{"n_layer": 12, "n_experts": 160, "d_expert": 96, "router_logit_norm": 1.0, "init_std_router": 0.0332, "seq_len": 1024, "dataset": "wikipedia_en"}
Below are experts of layer 4 (counted from 0) of a mixture-of-experts language model. Rows are named router (the router's row for the expert), up (a neuron's input weights, with its number) and show model dimensions 0-127. Each number is 128 + 32 x the weight over its row's rms, rounded and kept within 0 to 255.
Before each expert's rows: a language model's description of what the expert responds to. This comes from a sample of Wikipedia text that the model never trained on.

# expert 3
What it handles: Mid-word consonant pieces such as ch, v, z in foreign names and some English words, such as Lat-v-ian, Scrat-ch, Rodrig-uez.
router [ 79  84 126 113 116 132 164 164  95 136 176 126 106  79 129 170 150  83  98 116  97  93 180 104  55 169 144 135  59 187  88 118 217 148 124 126 109 123  80 153  99 152 188 139 203 117 115 138  92 124 175 111  69 122 117 123 156 178 159 140 118 119 110 149 133 131 143 136 163 130 137 134  86 154 143 172  91 129 161 145  94 151 144 102 126 107 160 110 125 124 158 134 162 123 127 128 107 122 113 109  57 147 146 146 136  68 138 144  71  65 128  86 110 131 189 127 127 171 101 126 117  97 112 132  96 164 101  44]
up0 [117 106 148 129 132  38 141 133 170  80 111 159 151  90 133 127  97 139  99 127 120 113 153  86 114 160 122 157  64 121 114 138 151 124 145 122 147 135 104 160  77 122 130 143 102  97 168 192  84 190 145 110 159  67 161 103 157 132 135 112  87 109  88 132 133 149 101 176  94  91 127 163 135 157  96  92 108 194 147 130  97  78  77 136 122  92 154 138 105 158 103 102 181  95  81 163  32  88  81 138 120 137 146  99 186  87 135 152 125 128  95 144 110 191 143 140 126  65 118 175 113  89  99 158 118 160 130  91]
up1 [113 128 117 123 151 110 176 125  75 123 166  54  97 174 165 168 158 100 119 108  90 186 116  51  91 145 135 115  50 170 155 147 117 168 155 126 115 101 125 119  95  89 123 122  82 130 179 137 161 113 152 111 117  77 181 144 122 157 135 111 147  87 112 121 135 138 117 148 133 122 137  99  62 167 201 156  95 129 210 158 105 126 116 132 151 126  89 149 134 133  94 143 134 146 122 142 128 146 118  51  76 153 113 102 137 124  80 149 101  89 129 114 165 226 163 192  98 149 143 128 112 122 116 123 144 154 116  77]
up2 [113 128 129 139 130 123 133 103  71 139 143 115  84 121 164 187 149  92 128 133 153  86  98  78  80 169 103 163 121 208  65  80 135 122 144  97 159 158  66 123 126 120  86 116 148 177 178 150 185 102 110 159  69 156 174 121 144 145 145  96 125 120 170 150 121  78 162 159 134 116 142 138 127 167 132 165 120 160 146 114 131 133 144 131  91 103  90  99  51 131 154 157 179 124 112 155  94  81  75 120  67 161 153 108 101 138 141 119 130 122 100 128 175 131 205 136  72 126  98 171  85 180 171 100 156 142 128  91]
up3 [145  86 121 116 141 121 147 126 123 222 122 110 149 113 125 121 102  98 127 137 127  21 146 116 109 146 154 184 109 157 105 153 143 122 161 104 139 111 117 138 140  77 165 120 143 121  70 154  28 107 142 113 145 138 127 134 108 139 127 119 120 159 145 109 154  90 150 185  95 186  71  96  99 128 159 107  85 198 155 142  73  88 126 140 127 138 135  90 152 117 117 146  97  67  69 125 124  97 166 137  98  93 118 143 167 182 158 142  97 129 143 155  94 121 215 154 130 121 140 154  76  64 129 124 138 100  98  86]
up4 [157 106 134 159 148 168 135 111 111 187 133  76 164 162  98 164 133 102 103 207 114 100 155 130  51 131 112  90  99 131 164 124 119 124 126 183 136 108  79 175  93 143 156 157 132 102  88 142  91 135 121 116  97  87 112 132 161 137 143 146  39 194 129  95 178 176 154 114 111 133  55 128 123 135 164 159  87 127 151 124  90 130 141 104 165  93  81 100 127  73 127 112 173 109  86  50 136 130  77 125 129 191 105 108 125 131 171 157 137 109 122 154 139  82 137 134 147 136 146 153 137 171 135 154 108  96 155  51]
up5 [154  73  77 133  95 144  68 156 139 166 176 112 159 158 117 167 130 143 117  78  87 140 123 125 138 102 172 141  68 203 146 140 132 134 164 135 156 143  78 116 101  90 133 187 107 114 206 182  92 123  89 170 110 129 123  80 148 102 193 137 150 134 156  96 126  91 150 134  89  60  72 144  84 155 121 200  93 161  96  90  96 162 153 132 157 141 112 158 132 148 156 153 155 141 123 140 108 130 156 135 146 103  73 154 122  97 115 104  75 132 207 154 106 130 150 142 148 136 101 120  73  86 112 110 155 134 104 110]
up6 [150 115 108  37 140 136  84 118 125  88 150 120  82 132 165 129 101 128 169 131 110 152 134 137 189 140 102 120 135 166 103 164 129 117 118  87 103 150 125 191 126 135 106 156 185 133  79 166 109 118 113  84  94 100  89 136 172 162 224  87 165 179 144 133 137 135 100 169 140 153 131 136 115 113 166 158 193 152 146 107  50 177 132  90 155 192 155 172 149 176 104 120  97 141 167 164 125 111 146  87  74  92 132 106 153 166 101 162 115 115 136 175  99 114  91 163 175  78  83 126 105 131 142 113 154 144 118 136]
up7 [163  95 124 106 140 141 195 167  83 115 148 201 146  82 168 184 162  87 121 110 105 155 195  88 124 132  88 148  99 150  91 134 150 178  91 117 143 138 135 125 141  92 116  94 161 126 143 136  80 141 128 168 108 152 151 119 155 118  90  45 142 187 166 154 121 141 145  88 118 141 124  94 122 185 153 112  62 144  64 155 112  84 128 127 135 123  97 175 137 177 109 138 147 160 155 145 109  74 125 102 127 172 157 141  77 169 154 154 106 126  93  67 141  57 200 115 145 120 122 164 137 104 126 146 156 168 123 112]
up8 [ 61  80  85 144 136 105 133  99  88  97 119 175 144 105  89 172  83 138 140 105 154 121 181  79  98 137  63 135  96 108  88 132 117 158 116 139 172 127 168 142  88 149 111 183  74 129 129 141 114 104 135 158 109 123 196  97  88 114 182 101 102  70 125 116 187  88 132 126 131 194 102  72  95 117 192 135 140 130 123  85 131  94 125 136 124 120 149 137 174 163 128 154 158 173 105 121 138 123  72 150  82 107 129  90  80 105 121 128  77  93  98  98 152 120  60 151 189 128 132 163 178 157 129 127  92 134 118  82]
up9 [112 130  90 115 113 134 133 177 133 107 141 159 144 136 128  97 155 152 147 120 139 179 189 163 126 178 157 160 122 109 158  94 113 164 127 200  99 124  81 111 125 144 120 103 150  81  75  86 127 133 118 109 143  43 100 105  61 164 130 119  53  74 154 138 134 109 127 108 105  91 110  42 136  95 113 156 153  91 141 173 135 131 132 157 117 135  77 103 169 148 165 151 182 162 115 136 165 149 188 101 104 132  80  85  93 156 148  97 114 111 116 148  98 142  78 150 112  80 126 190 198 118 140 127 147 190 118 125]
up10 [ 89 135 102  65  99 110 136 186 122 178 183 130 168 129 119 164 159 110 115 142 157  92 138 151  72  88 176 136  99 128  68 112 112 162  97 110  55 116 128 100  99 160 176 112 107 120 152 154 160  54  95  80  95  68  97 162  93  94 123 117 170  84 153 123 146  66 145  99 120 134 123 151 103 123 163  72 159 106 111 109 130 211 153 153 146 156 152 118  80 123 126 132 145 187 153 113 135 109 116  78  86 183 152 161 135  58 124 137 147  83 139 105 129 160 181 114 124 156 129 125 141 109  83 126 108 109 117 161]
up11 [121 144 139 152 131 108 147 156 105 135 105 101 102 126 119 153 122 127 101 122 142 108 120 163 113  72 104 200  51 167 116 124 125 157 118 107 110 128 151 156 178 143 188 130 155  93 127 161 156  85 109 100 162 102 156 153 138 150 122 165 166 141 103 134 160 174  85 136 185 122 147 154 122 153 157 161  97 165 142 110 135 169 125  94 180 103 137 119 204 128  77 157 185 110 122 173 139  81 142 119 134 149 116  82 135  65  59 180 156  79 149  83 147 132 156 166 101  75 143  88 107  84 107 153 117  75  34 106]
up12 [133 180 149 105 169 123 120 147  69  89 113 147 159 140  75 153 158 173  81 164 101 180 153 100 153 159 126 103  93 144 114 156 142 135 142 145  97  87 118 129  82 109 141 103 113 150 134 158  55  75 135 118  97 129 122 137 184 100 115 103 105 150 143 149  88 117 134 154 105 154 136  89 114 223 200  73 125 120  65 145 144 115 163 158 159 118 134 124 182 162 149 171 105 156 142 132 153 150 120 101 136 158  94 149 129 141  80 116  90 110 157 152 191 148 186 163 103 102  82  87  80 103  66 161 185 131  94 124]
up13 [109 114 121 140 179 126 195 131 142 150 212 115 124 124 133 159  68 114  80 101 113  86 189 138 109 136 174 167  99 128 114 162 167 166 130 140 113 117 145 132  53 135  85 132 107 124 118 151  95 126  72 105 139  64 117 175 147  80 101 116 116 145 116  77 142 123 183 221 173 103 167 102 132 119 149  95 192  52 155 101  97 166 153 113  79 145 115 131 139  95 128 102 114 175 136 121 134 148 110  81 105 132 159 140 130 129  91 102 155 138 134 199 118 139 131 128 103 138 138  77 131 150 175 198 155 123 136 134]
up14 [152  90 122 129  85  98 122 132 143 133 128 132 110 158 102 119  68 121 123  91 156  71 130 162 103 192 163 153  75 159 150 114 156 113 124 144 125 176 120  86 164 114 151 169 119  96  87 102 125 159 105  87  77 127 158 138  83 122  86  80 194 112 118  99 158  55 101 135 134 152 170 140  99 130 172 152 152 104 161 138  76  53  78 153 124 149 124 108 154 154 115 194 155 106 110 136 123 161 116 167 116 167  60 103 184 176 150 140  91  93 102 126 140  93  61 136 173 142 120 167 114 104 173 128  97 182 154 105]
up15 [113 131  84 134 140 169 102 155 145 120 161 122 104  97  76 105 138 130 162 100  85 124 127  67 121 126 142 152  98 170 163 156 146 103 150 132 173 155  65 155  84 160 135 130 146 178 110 164 178 147  83 133 114 114 114 115 150 180 125  58 114 147 147  66 153 145 171 108 113  85 134 117  52 134 171 135 121 170 169 167 136 127 134 163 101 126 119 144  97 115 170 133 140 131  69 167 110  55  92 112 136 182 127 115 159 125 140 175 159 178 216 129 170 163 139 118 150 157 146 116  42 156 105 153 109 170 155 106]
up16 [183 126 166 102 105  86 148 125 106 123 156 112 126  57 166 181 116  89 143 132  72  61 108 116 166 116 108 120 108 106 151 184 100 176  99  87  96 113  74 131 133 161 110 174 149 139 125 110 142 172 127 118 133 167 118 103 205 138 106  59 159 111 147 167 153 139 132 120 126 108 110  92 142 116 141 130 109 143 149  50 128 115 120  97  63 180 160  81 164 119 146 107 107 132 144 168  80  71  89 162  82  74 130 181 157  98 141  89 125 131 136 124 149 156 143 152 127  97 104 110 115  71 165  86 128 183 186 123]

# expert 16
What it handles: Table cell pipes and section-heading equals signs closing titles, such as ==History==, See also==, and | between election-table columns.
router [105 104 170  76 124  55  90 155 151 180 134 128 154 149 129 148 119 136 170  85 138 112  95 115 146  98 145 160  78 108 122 154 114 165 153  99 151 175 136 160 114 159 156 135 149 131  93  97 213 108 176 145 107 122 123 185  78  93  41 101 115 149 103 161 108 109  85 137 191 160 140 122 143 145 100  89  94  65 134 111  49 114  66 139 153 156 105 151 109 118 185 105 114 104 166 149 144 134 131 109 134 139  80  99 150 133 128 159 161 128 153 139 154 140 142  66 179 128 211 146 173 168 125 140 115 128 130 113]
up8 [ 96 100 161 119 152  62 109 118 112 117 145 103 153  80 105 129  98  92 114  94 145 130 182 121 122  86 172 136  85 172  46 128 131 145 194 103 121  65  56 108 113 143 111 170 196 129  92 106  73 131 124 126 166 146 148 166 111 116  92 116 178  61 118 138 114 111 123 128 182 104 104 162 124 130 131 119 102 133 151  56 164  94  90 152 159 142 128 149 149 146 104  93  89 174  90 105 104 130 158 120 142 182 133 126 120  98 124 147 228  86 166 154 175 125 143 135  91 130 121 179 112 127 110 135 186 148 113 134]
up9 [115 137 123 110 119 110 142 154 128 134 156 177 139 149 111  83  93 146 109 146  78  92 127 148 103 151 177 127 160  94  98  92  41 129 129 156 106 102 107  82 162 168 174 138  52 101 156 112 208 149  99 100 115 167 120  81 123  75 120 113 135 122 155 149 175 134 113 167  87 165 156 160  62 118 119 142 140  96 142 107  89 132 126  82 175 130  65 152 167 180 146 108  98 116 164 147  93 105 101 133  88 131  70 194 126 111 136  93 182  75 135 109 113 175 111  92 114 147 166  58 175 132 144 155 140 138 133 124]
up10 [164  40  79 173 112 113 110  99  86 100 119 116 155  85 152 145 130  70 117 147 179  86 109 135 139 104 156 150  90 146 141 139  85 223 117 139 157 146 104 157 127 118 142 102 146 132 139 123 163  92 113 112 107 127 157 129  98 137  72 138 115 100 157 135 121 180 119  90  48 126 102 153  73 159 125 161 160 133 154 163  69 139 108 160  96 103 116 175  87 145 164 151 119 129 118 127 133 113  86 135  84 159  95  77 160 136 151 129 138 101 188 179 178 156 192 108 157 107 146  71 140 146 155 114 165 156 192 101]
up11 [ 39 142  99  79 153 108 111 144 127 105 133 140 136 168 139 127  90  97 169 146 159 115 129 135 101 101 105 118  94 107  89  93 113 123  71 106 153 198  80  98 164 142 174 115  65 109 135 129 160 114 190 158  94 174 122 127 160  84 130 144 117 142 132  79 137 113  69 157 160 180 142 186 136 120 137 144 110  66 132 151  67 101 176 227 129 107 157 141  76 159  98 139 102 105 165 187 157  91  82 115 111 131 113 128 103 157 111 147 163 122 111  91 128 113 110  85 172 167  99 124  84 112 118 171 150 130 117 132]
up12 [165 128 155 130 116 161 164 103 119 152 180 156 154  85 100 109 123  80 147  89 182 150  93 154 141 115  96 132  95 128 120 155  92  93 203 169 127 113 125 157 143 109 131  74 113 162 130 112 133 156 151 130 140  94 171 138 120 148 192 169 171  52 166 144 112 155 100 130  49 129 229 146 134 107 114  92 131 131 146  95 158  79 124 142 177  67 149 152 142 139 118 138 107  71 146 173 105 122 114 136 109  98 135 118  86 124 143 144  88 132 162 100  82  94 150 169 163 103 127  93 148 144  99 116 156  80 157  39]
up13 [129 122 136 147 144 118 137  84 151 108 128 165 124 126  83 116 128 141 119  91 123 171 129  96 131 173  89 158  68 155  72 123 158 128 122  93  48 120 119  65 181 139  87 145 157 131  83 203 170  72 182 157 185  84 133 136  73 124  89 164 132 108 102  85 128 162 104 115 150 118  87 196 118 167  59 126 156 125 181 126  73 137 150 105 136 128 151 111 203 102 104 122 141 141 158 115 133 133 134 100 155  68  91 137 111 171 151 149 101 133 173 160  94 125 168 109 147  75 191 133  97 108 134 159 127 109 131 133]
up14 [148 143 131 101 131 114 146  89 192 167 160 151 189 196 126 137 104 129 170  80 138 128 117 150 121 179 117 132  67 137  79 179 120 204 149  93 152 128  92 168 180 152 118 146 149  64 138 105 160 133  90 130 141 131 114 130 104 103 140  97 153 172 106 161 113 185 111  60 106 129 101 108 116  98 157 133 160 104 138 129  66 130 121 169 107  67 111 151 162  92 155 126 107  92  80 129 150 116  80 129 113 136 131 146 152 106 125 165 173  86 195 167 108 126 141  53 159 112 145 134 124 168 160 130 142  66 163  72]
up15 [145 131 124 155  91  89 159 103 144  94 101 196 143 120 146 101  91 159 102 170  75 176 141 119  49 146 157 159 114 136  85  91 147 110 125 119  89 159 148  93 104 123 126 122  85 152  66  63 152 140 171 107 170 103 147 123 127 140 127 142 143 124 123 145 194 134 134 133 206 116 158  76 123 107 122 153 148  84  69 151 125 108 125 100  71 141  97 143 121 147 130 160 138 157 130 162 105  95 194 183  93 168  54 120 173 112 101 129  68 181 145 160 125 118  97  87  84 140 140 145  88 121 170 159 128 111 103  77]
up16 [ 99 116 172  84 134 119  87 153 126 147 154 109 146 142 187 108 157 132 122  91 136 105 200 164 154 149 145 129 109 105  83  77  74 130 163 134  82 183 108 137 116 168  69 127 168 125 136 165 175  99 152 109 109  82 134 138 128  64  80 148 105 157 145 150 152 154 143 120 150 100 137 147 147 119 103  89 141  78 152 114  84  76 119 193  83 130  74  83 102 149 103  97 144  68 115 175  81  81  91 145 113 149 102 114 154 149 102 160 164  58 164 187 110 139 123  97 148  82 157 170 133 151 145 130 198 132 125 110]
up17 [ 84 112 158  65 112 101 142 180  83 158 197 126 139 102  92  90 167 110 128  83 123  87 149 134 107  80 103 157  87 119 116 158 169 204 142 111 182 123  74 158 155 134 130 153 119 119 103 158 128  96 184 168 112  93 201 162  76 137  38 116 112 142 127  84 102 120 174 187 108 138 151 163 142  91  83 111 148 115 160 110  84 139 141 153 157  98 130 126 152 131  94 164 141 130 145 152 116 120  99 128 117 152 133  83 185  97  87  90 179 127 145 107 104 146 115  88 125 142  77  95 156 102 177  97 155 113 127 102]
up18 [133  86 124 109 130 202 148 130 151  99 173 137  74 150 137 126 111 109 103 170 120  72  94 176 123 148 152 152  96 142 139 160 114 174  84 149  92 127 130 104 141 138 149 140 108 169  95 154 138 190  82 142 194 139 163  94  97 123  72 131 165 102 129 121  63 110  79 145 162 105 110 160  96 126 142  93 111 136 109 165 142 124 128 127  58  74 130 130 115 110 131 131 134 158  87  92 180 199 147 132  95 141 121 113 132 196 151 171 146 100 177  62  67 130 178 161 164  73 109 132 149  96 112 161 119 134 132  57]
up19 [ 72 123 115 150 163 142 127 155  96 124 173 154 137 174 116 159 121 156  80  94 166  91 145  99  96 104 105 122  79 140  87 123 143 167 113 135 193 196 127 189 186 151 147 155 104 112  92 139 175  91 139 136 111 168  90 159 120  89 133 209 154 117 136 103 146 127 149 168 176 196 113 182 101 150 165 117 155 120 109 114  73  79 182 133 143  91 145 124 108 143 127 107 134 138 142 163 141 115 104 174  74 144 135 133 166 127 141 149  71 105 132  67 111 202 122  84 109 165 124 193 102 107 163 146 117 126 156  91]
up20 [142 135 150 108 153  53  64 147 104 235 168 121  85 158  96 158 112 177 138 136 151 128 132 112 111  76 133 134 102 152 142  82 115 161 143 153 153 146 118 135 116  60 173 109 148  99 125 167 150 140 171  78 131 133 158 104  94  85  97  70  80 135 166 138 127  81 123 170 205 148 164 146 163 173 138 166 130 136 147 155 150 127  96 149 158 101  92 167  81 148 110 120 138 107 122 142  73 122 102 118 136 155 113 161 162 119 120 153 146 108 171  90 173 136 132  43 129 119 112 123 105 145 120 199 140 189 114 116]
up21 [177 134 134 168 166 136 140 169 156  84 138  94 166 153 139 125 119 142 124 146 160 110 139  96 125 220  51 158 162  89 116  78 142 188 165 136 139 137 139 116 110 122 180 129  99 147 113 131 144 162 105 111  55 133 164 141 139 121  73  69 116 128 111 118 145  94 155 119 155 131 184 111 120  92 175 148 143 171 161 106  90  89 136 183 122 119 120 145  41  84 127 153 150 184 135 130 130 124 152 105  75 175  95 140 157 173 144 108 167 151 170  71 144 160  94 100  93 161 120 127 138 114 119 133 130  47 172 119]
up22 [100 141 112 106  96 112  82  72 141 173 148 167 138 100 130 164 134  82  51 120 134 104  94 122  91  71 119 153 108 133  88  95  58 126  84 155 106  96 192 135 140 126 148  58 133  96 120 167 110 130 160  23  85  89 138 157 145  73 157  81 168 121 123 125 161 138 128 185 106 150 150 130 141 115 103 147  60 130 113  99  92 122 101 104 108 141 126 168 113 170 125 104 123 144  98 161 159 191 170  98 152 163 109 118 150 157 138 122 142  99 170 129 170 142 158 108 157 130 119 115 156  60 168 132 108  81 152 155]
up23 [145  90 151  86 185 134 134 134 132 156 116  94 168  94  89 108 111 131  53  75 178 155 152 109 169  86 161 168 113  45 122 149  87 167 134 157  93 138 137 153  82  75 130 168 144  87 164 139 123  93 109 120 121  93 131  91  88  83 132  94 183 153 152 149 140 104 172 134 108 198 110 132  77 119 116 112  40 119 160  93  61 140 145  72 139 111 141 111 127 188 100 138  77 145 179 138 100 111 136 126 136 109 104 134  84 181 127 111 191 135 135 120 131 149  92 130 113 133 128 130 136 147  80  74 145 153 123 115]
up24 [119  95 152 155 108 143 167 128 158 137 127 130 133 172 140  95 150 142 132 129 129 105 100 193  89 105 130 107  98 158 127 126 121 136 179 133 145 143  92  93 155 113 138 115 107 125  85 160  89 103 153 140 105 176 124 142 143  91  99 110 113 159 136 142 130 115 106 156 111  78 135 174 139  93 213 190  74 130 170 140  86 137 134 232 121 130 158 203 116 123 114 108 133 111 185 163 170 133  96 143 165 135  71 138 121 163  85 102 113 105 106 124 127  27 162 137 162 152 151 164 194  93 178 142 142 177  75  89]

# expert 38
What it handles: Pieces with c or ac inside names and abbreviations, such as D'ac'osta, D.'C.', ABC, Azt'ec', disc, Inc.
router [ 27 152 105 145 215 138 142  88  96 152 171 139 141 137 202 139 111 101 161 145 137 110 152 141 137 103  93  89 102 125 157 182 146 118 139 159 123  80 113 135 116 161 108  70 159 129 103 144 123 171 128 179 150 123 128  96 201 148 164 109 146 141 127 130  81 127 150 159 112 112  80 124 159 186 114 140 138 135 102 171  78 107 140  60 136 141  92 178 106 175 174 140 132 110  62 135 106 101 113 153 135 146 151 174 114 122 150  93 151 144 135  97 134  92 157 146 160  97 160 107 141 110 166 190  83  95 200 138]
up0 [127 179  78 131 108 183 168  96 147 166 124  85 194 112 122 108 121  94 161 168 108  77 122 129 135 117 112 177  65 146 129 148 127 146 112 128 139 108 151 104 112  81 118 118 102 158 106 136 135 116 109 139  88 126  89 166 162 147 176 112 165 117 148 161 123 158 150 155  58  77  82 169 160 157 144 174 168 121 112 162 175 163 134 101 144 135  81 123  91 172 128 138 129 175 106 111 131  94 103 132 128 189 171 203  93 172 160 102 104 164 139 124 179 113 212  97 137  95 140 122  89  84 137 176 118 178 116 183]
up1 [ 97 132 159  52 107 104 150 152 126 161 164 123 108  99 186 120  66 121  89 128 104 127 195 108 172 126  85  97 137  82 150 165 155  98  91 154  94 123 113 141 112 104 115  63 165  80 126 123 168 106 148 100 168 151 142  84 171 160 142 119 121 168 130 147 146 134 157 152 127 150 112 153 140 161  85 206 126 112 139 143  58 119 107  95 103  95 153 166 141  98 182 157 154 107 105 152  70 124 135 116 124 164  89 180  66 193 188 107 146 147 136 126  99 141 147 105 131 116 191 137 107 178 166 108 164  75 148 141]
up2 [ 78 161 163  79 149 140 131  86 109  92 180 155 133 125 112 150  75 141 150 151 106 132 140 102 123  81 153 118  98 121 127 197 130 122 158 152  75 110  94 184 158 152  92 164 158  98 108 149  53 141 148 129 125 118 133  99  91 128 152 133 126  87 118 128 131  76 144 161 115 167 115 153 130 103 175 132  94 133 128  94  82 127 111  98 131 142  80 133 108 137 211 187 172 121 131 178  79  75  74 137 159 133  93 177  98 179 145  99 123 161 193  97 135 151 198 116 143  70 110  82 114  92 172 162 100 149 151 104]
up3 [ 89 111 109 159 122 134 122  83 131 155 159 101 156 132  98 136 146 147  88 184  92  94 117 124  42  76 116 110 117 100 134 156 110 176 136 133  90 132  72  97 120 197 108 117 145 110 121 131 115  57 140 146 164 122 135 141 123  74 136  78 106 132  69 108 111 116  96 158 180 150 100 148 179 136 110 130 189 126 166 149 149 142 118 165 171  95  62 115 127 116 146  85 148 148 108 183 171 184 146 121 201 137 135 194 172 128 100 135 194 130 153  86 171 102 147 122  83 131  94 104  94 116 128 119  77 123 134 181]
up4 [110 161 158 138 131 148 172 105 170 119  99 118  89  82 174 105  64  88 114 168 139 130  86 134  92  63 118 132 102 104 116 129 126 144 121  82 145 118 132 170 169 115  92 135 115 126 133  91 162 119 107 160  92 137 156 105 187 128 158  94 108 106  89 115 164 113 123 118  54  90 141 175 104 150 170 184  58 142  78 142 102  35 139  94  98 108 131 174 173 139 109 139 138 139  83 177 149  87 141 171 150 142 107 184 106 150 115 125 202  87 160 146 139 126 173  99 104 114  57 124 150 111  83 142 139 165 122 137]
up5 [129 146 126 127 154 141 117 139 133 148 142 115  97 142 158 128 134 102 140 151 150 170  79 153 131 139  76 174  97 133 165 174 119 130 155 147 107 109  81 145  71 149  88  67 128 108 103 135 119 108 135 146 115 158 143 152 124 136  84 112  78 137 200  98 116 127 104 109 110 120  67 122 156 155 137 153  53 155  84 123  72 138  35 144 112 106 105 102 198  97  88 105  88 167  88 148  73 140  65 146 119 115  68  73  86  91 140 113 179 163  92 165 141 151 124 115 133  55  99 141 109  93 187 167 113 105 116 105]
up6 [ 72 115 205 171 203 153 101  86  78 155 149 165 165 120 133 200  40 141 121 163 151 125 164 110  95 165  81 125 152 150 176 103 142  89 124 174  98 142 103 134 115 119 113  91  99 126 116 178 112 139 166 180 143 131 120  87 150 114 122 116 161 153 166 145 138  96 144 144 104  96 124 165 191 113 160 126 130 147 114 109 108 137 113 133 175 140 114 123 122 141 147 146 145 131 127 128 100  90 144 165  71 136  91 154 146 126 125 162 142 107 145 101 150 156 172 212 187 139 147 116 119 108 202 172  78  83 129 183]
up7 [ 64  79 145 185 122 146  85  64 148 131 170 128 119 139 144 107 130 123 119  88 134 142 114  93 133 106  87 130 171 116 162 141 107 182 151 110 136 136  93  77 166 141 152 110 161  55 153 106  95 195 193 125 152 106 136 136 129 176 141 172 215 138  79  76 161 160 155 127 126 138  94 157 147 165 113 121 133 117 124 150 119 184 102 116 156 114 156 149 146 108 103 146  51 102 137 126 121  95 104 115  63 168 118 117 148  82 124  99  79 143 166 152 120  96 167 199  97 102 120 154 130  93 137 182 133  79 145 164]
up8 [107  88  61 148 185  97 144  98  63 168 140 211 112 187 173 122 130 117 131 154 196  65 118  81 129 121 123 158 140 132 139 145 126 154 118 177 124 117 105 145 126 146  73 118 159 120 139 112 176 112 168 179  75  59 164  88 168 197 126 117 102 125 131  91 135 123 162 141  80  96 106 121 187 113  53  92 108 142 123 112 118 141 113 100 140  97  93 181 141 122 134 114 156 121  95 113 169 100 132 103 147 101 118 111 130  59 164 110 114 112 116 150 166 156 149 111  97 138  57 151 124 105 119 124  77  88 122 118]
up9 [158 113 123 145 207 144 135 148  82 135 149 138 125 157 161 175 123 170 137 148 132 107 123 120 158 136 118  75  97 180 122 102 103 100  95 175 133 114 133 111 180  96  97 129 186 119 129 143 117 120 173 171 169  96 143 123 125  87 152 144 187 192 134 175 164 109 136 115 113  52 191 161 156 137 148 126  53 130 127 159  90  59 145  76 126 105 125 150  95 139 179  70 150 155  78 105 101 134  94 155 107 122 120 169 138 135  72 108  98 109 137  93 182  67 160 134 131 110  90  96 110 177  83 145 116 138 141  82]
up10 [105 137 123 129 168 101 114 142  79 145  96 134 144 138  46 136 107 117 149 146 119 121 100 148  92 121 146  21 130 124 108 133  97 132  68 163 105 139 188 155 111 115  95 122 130  99  79 179  85 115 148 102 182 145 127 113 122 118 109  91 172 137 142 130 159 167 140 177 114  90 106 127 139 151 176  86 204 108 124 115  76 139 109  84 103 138 112 177  54 104 224 115 118 153 138 101 159  83 149 178 140 111 118 163 139 144 105 137 115  75 153 139 182 134 199 140 133 118 164 100  93 136 138 108  92 100  96 105]
up11 [136 144 107  79 130 167 196 120 117 138 167 139 149 134 216 167 105 157 131 187 159 146 156 151 160 114 130  99 105 104 118 102  67 117 142 184 115 147 169  98  99  99 182  64 110 106 125 104 136 128 122 122  56 152 110 100 155 128 102 155 150 152 143 191 137 146 168 117 188 127 121 143 178 142 138 111 150 148 194  78 175 127 147 146  91 126  95 162 137 169 138 152 123 164 104 147 167 110 119 145  98 130  99 106 206 181 143  73  44 116 138 177 135 166 150 123  92 124 103  98  93 147 141 145  90 107 147 150]
up12 [115  82 114 104 146 120 150  93  77 176 161  87 129 138 124 111  42 118 138 116 144  72  94 137  95 126  57 119 115 150 121 174 190 180 112 124 116  77  90 121 150 116 136 133 118 164  79  70 144 121 135 158 157 107 112  73 148 193 155 170 173 149 127 109 136 130 162 176 155 137 145 156 147 142 144 160  82 129 168 153  51 110 138 144 149 139  87 156 122 197 162 121  72 137 128 129  95 169 129 108 146 131 132 134 172 120 114  77 121 138  85  73  95 144 168 131 115 148 120  72 126  80 172 161  81 102 142  73]
up13 [ 59 116 136 144 144 125  69 173  78 139 171 162 133 140 112  98  59 129 154 150 146  78  87 137 123 111 119 156 114 109  92 152 164 120 113 100 115  73  86 190 143 204  77 124 162 117 111 158 106 155 152 112  79 156 151 120 132 177 121  99 153 149  81 143 140 152 161  99 102 120  92 125 169 147 109 134 142 117 143 160 173 108  99 131  81 139 123 150 140 141 123 117  44 106  88 150 181 162  73 190 179 109  66 130 139 182 186  89 149 152  98 107 159 125 131 114 143  86 125 120 129 154 105 119 192 106 165 102]
up14 [ 99 123 107 150  53 132 103 125 106 133 157 147 179 136 117 158  85 131 148  81 106 145 123 118 142 127 155 140 151  66 135 173 133 181  83 107 141 139 130  80 188 181 168  83 123 140 123  74 123  99  97 134 128 117 126  76 181 159 147 143 167 141 141 145 137 102  97 213 161 139  60 123 113 101 132 121 200  78 115 143 153 136 131 173  80 126 148 160 154 182 125 115 106 135 167 146 216  96 102 154 156 121 147 147 195 131 108 128 115 168 109 185 102 152 120  99 163 124 178 165 159 120 137 174 112  86 163 112]
up15 [ 96 123 156 184 154 130 156 124  41 126 132  99  55 144 104 164 116 150  70 109  96  85 143 109 118 108 133  99 140 122 170 133 147 158 147 168 127 113  95  65  93 172 157 112 130  97 111 112 128 124 101 136 184  79 113 162 118 144  96 139 102 158 123 155 152 129 166  94 136  89  71 183  78  88 116 138 158 141 179 116 103 122 102  83 166  86 138 167 142 105 142 148 200 150 100 131 146 163 157 101 133 135  98 153 210 127 122 108 104 132 152  97  93 124 189 147  82  92 117  68  92 130 126 125 177  78  68 128]
up16 [113  77 122 143 134 105 154 185  88 196 182 146 190  80 168 133 159 129 129 118 156 127 158 101 115  93  90 125 136 103 158 138 201 158 144 104 151 139 199 112 166 121 127  80 142 138  96 150 118 141 137 116 170 106 116 129 109 149 138  86 176 165 103 107  98 116 150 105  81 134 147  80 130 119 114 123 139 140 136 135  91  79  97 157 136 126 117 160 122 182 139 164 120 186 111 190 133  95 141 147  90  79 215 205 159  92  73  78 150  81 151 105 166  96 131 108 169 130 138 103 161  89 163 117 121  89 115  90]